{
  "num_hidden_layers": 12,
  "hidden_size": 256,
  "n_experts": 64,
  "experts_per_token": 4,
  "d_expert": 96,
  "d_shared_expert": 0,
  "hidden_act": "tanh_gelu",
  "moe_layers": [1, 2, 3, 4, 5, 6, 7, 8, 9, 10, 11],
  "n_empty_slots": 16,
  "router_score": "sigmoid",
  "normalize_top_k": true,
  "routed_scale": 2.0,
  "balance_loss": 0.00293,
  "balance_bias": false,
  "init_std_router": 0.0117,
  "lr_router": 0.00255,
  "vocab_size": 32000,
  "norm": "layernorm",
  "norm_eps": 1e-05,
  "tie_word_embeddings": true,
  "optimizer": "soap_variant",
  "learning_rate": 0.00532,
  "max_grad_norm": 1.0,
  "batch_tokens": [32768, 65536, 131072],
  "max_seq_len": 512,
  "train_tokens": 259600000,
  "max_steps": 3433,
  "dataset": "wikipedia_en"
}
Below are experts of layer 2 (counted from 0) of a mixture-of-experts language model. Rows are named router (the router's row for the expert), up (a neuron's input weights, with its number), down (a neuron's output weights, with its number) and show model dimensions 0-255. Each number is 200 + 30 x the weight over its row's rms, rounded and kept within 0 to 999.
Before each expert's rows: a language model's description of what the expert responds to. This comes from a sample of Wikipedia text that the model never trained on.

# expert 21
Common nouns and words right after the, of, a, such as "present day", "later times", "the following", during, one; also some word pieces.
router,214,236,182,171,248,188,156,160,150,197,152,253,197,197,181,170,207,217,199,212,234,217,189,176,201,258,221,191,200,136,186,270,188,212,183,143,207,217,215,193,226,225,215,202,211,192,224,159,211,198,190,158,186,200,186,196,212,223,224,185,203,187,180,219,190,218,192,226,162,195,184,175,189,120,199,183,262,205,173,203,190,213,146,185,191,152,156,173,268,222,140,167,235,201,226,183,239,256,183,209,155,156,236,250,224,246,227,222,156,252,210,209,244,202,195,165,186,229,226,168,234,211,216,226,206,183,161,218,221,222,200,149,172,174,254,224,197,231,166,201,189,213,239,196,181,217,214,198,176,184,177,204,202,198,264,218,234,191,191,229,218,227,221,205,182,184,217,174,288,191,166,203,215,187,188,219,163,155,206,218,199,210,220,198,225,223,186,251,216,183,205,173,197,195,127,135,156,192,179,202,224,219,151,185,203,274,223,198,159,172,223,213,219,189,231,289,166,170,227,183,165,212,158,186,159,243,136,178,205,213,140,173,222,164,196,195,155,185,169,194,181,255,214,209,211,195,251,222,213,240,205,155,197,191,182,142
up4,222,178,182,250,199,146,183,171,187,206,207,157,193,227,173,172,188,208,237,221,198,214,232,175,186,185,214,218,201,178,197,213,109,134,140,169,210,184,264,175,278,219,202,204,252,191,177,208,174,201,232,224,162,198,196,228,203,197,271,222,191,229,142,185,242,201,233,204,181,210,177,155,252,184,263,240,174,248,193,218,173,219,232,178,160,212,169,177,173,195,160,162,200,194,219,253,221,210,200,226,157,208,165,193,214,207,205,162,218,198,262,181,236,221,197,143,159,222,179,176,265,187,170,192,185,203,239,192,222,217,185,178,222,218,171,239,204,191,195,186,237,198,218,209,198,213,153,206,166,165,174,238,195,251,191,228,198,182,216,188,192,176,220,260,204,186,219,176,158,234,222,172,213,207,235,213,144,178,188,187,155,200,270,187,233,212,137,239,242,182,194,223,135,205,128,198,178,209,182,217,178,264,178,187,178,183,236,205,193,148,160,246,255,197,225,234,209,205,210,210,231,222,179,201,220,203,211,160,199,244,225,171,213,234,213,189,187,263,209,201,169,198,207,206,202,182,154,221,146,255,202,174,194,226,127,182
down4,208,235,142,170,156,149,234,224,186,184,236,207,203,194,231,229,184,228,173,150,239,212,251,208,224,208,205,211,203,148,252,192,208,235,210,191,272,191,167,145,204,201,252,215,221,146,229,216,202,157,196,241,193,194,187,235,195,198,249,217,243,166,219,176,162,169,226,204,214,219,254,246,172,191,137,234,210,168,235,202,214,179,245,240,172,233,170,178,253,153,169,182,232,168,156,233,220,188,199,179,227,229,184,229,207,197,199,194,191,157,217,217,152,236,173,187,229,140,227,197,252,260,214,188,181,184,242,225,262,226,219,185,184,180,226,158,143,183,208,198,224,205,177,169,190,171,190,209,216,221,189,216,211,235,231,165,201,146,178,204,154,129,211,187,228,185,197,213,221,251,210,198,183,181,205,174,214,220,147,182,179,205,176,218,190,195,218,212,255,172,212,212,158,213,183,156,211,147,201,228,201,165,216,199,177,169,182,158,174,186,185,222,198,245,187,233,239,180,175,200,202,202,159,221,193,186,192,175,196,131,234,270,181,239,166,134,194,245,194,149,234,160,157,208,253,217,167,220,197,196,242,143,181,197,210,163
up5,169,176,174,184,189,173,216,198,230,212,198,237,231,191,164,213,198,171,165,208,210,220,191,219,211,169,233,174,255,208,173,224,163,209,207,222,137,178,211,287,242,222,259,218,204,190,208,170,182,239,198,173,231,241,226,165,258,203,183,213,208,247,210,176,212,246,181,200,195,211,222,200,187,149,180,169,179,192,208,237,208,219,174,172,194,190,199,130,195,215,190,199,204,139,230,141,212,181,229,221,148,185,183,198,208,253,209,224,168,251,281,244,142,189,168,209,193,197,169,182,215,172,228,213,229,157,171,242,202,169,152,169,214,213,187,210,173,228,170,173,208,159,252,219,232,216,174,198,179,171,167,213,180,193,161,168,217,141,245,212,244,226,267,203,184,201,124,203,222,174,202,218,173,215,175,205,128,211,217,173,228,189,195,165,191,221,230,230,185,239,215,154,216,219,179,208,167,238,198,153,261,231,189,224,171,224,191,209,183,205,200,206,232,194,169,183,199,195,212,180,183,262,259,168,167,257,120,228,243,260,196,177,251,166,196,256,171,159,204,205,176,175,187,242,167,187,191,186,214,191,227,239,172,204,209,212
down5,253,214,205,241,194,180,221,225,142,196,225,217,170,200,215,238,213,206,215,242,127,172,227,199,186,225,208,183,151,259,233,247,195,151,224,204,178,178,219,192,220,212,258,252,197,207,209,208,212,155,181,191,184,206,260,214,187,176,206,219,232,224,185,229,139,185,254,225,240,222,221,174,248,226,181,175,153,210,205,199,212,182,163,171,226,199,200,231,172,187,222,229,231,178,228,171,164,215,238,187,265,156,195,200,215,210,162,168,205,239,224,197,224,221,193,229,207,141,212,192,210,125,190,177,206,201,246,191,157,204,142,221,275,220,186,228,159,219,196,206,189,209,178,161,152,159,197,189,214,151,208,177,157,220,171,227,191,235,197,213,212,185,183,184,179,193,151,218,254,192,180,219,165,130,157,195,210,213,211,205,251,201,167,205,216,211,171,166,203,181,178,175,207,205,264,222,216,196,181,191,122,154,171,249,209,248,158,232,223,219,194,186,230,245,211,190,225,232,191,194,219,148,208,182,224,176,143,179,231,249,173,243,200,131,208,188,165,198,226,174,222,228,223,177,199,183,159,192,159,168,193,212,196,120,189,265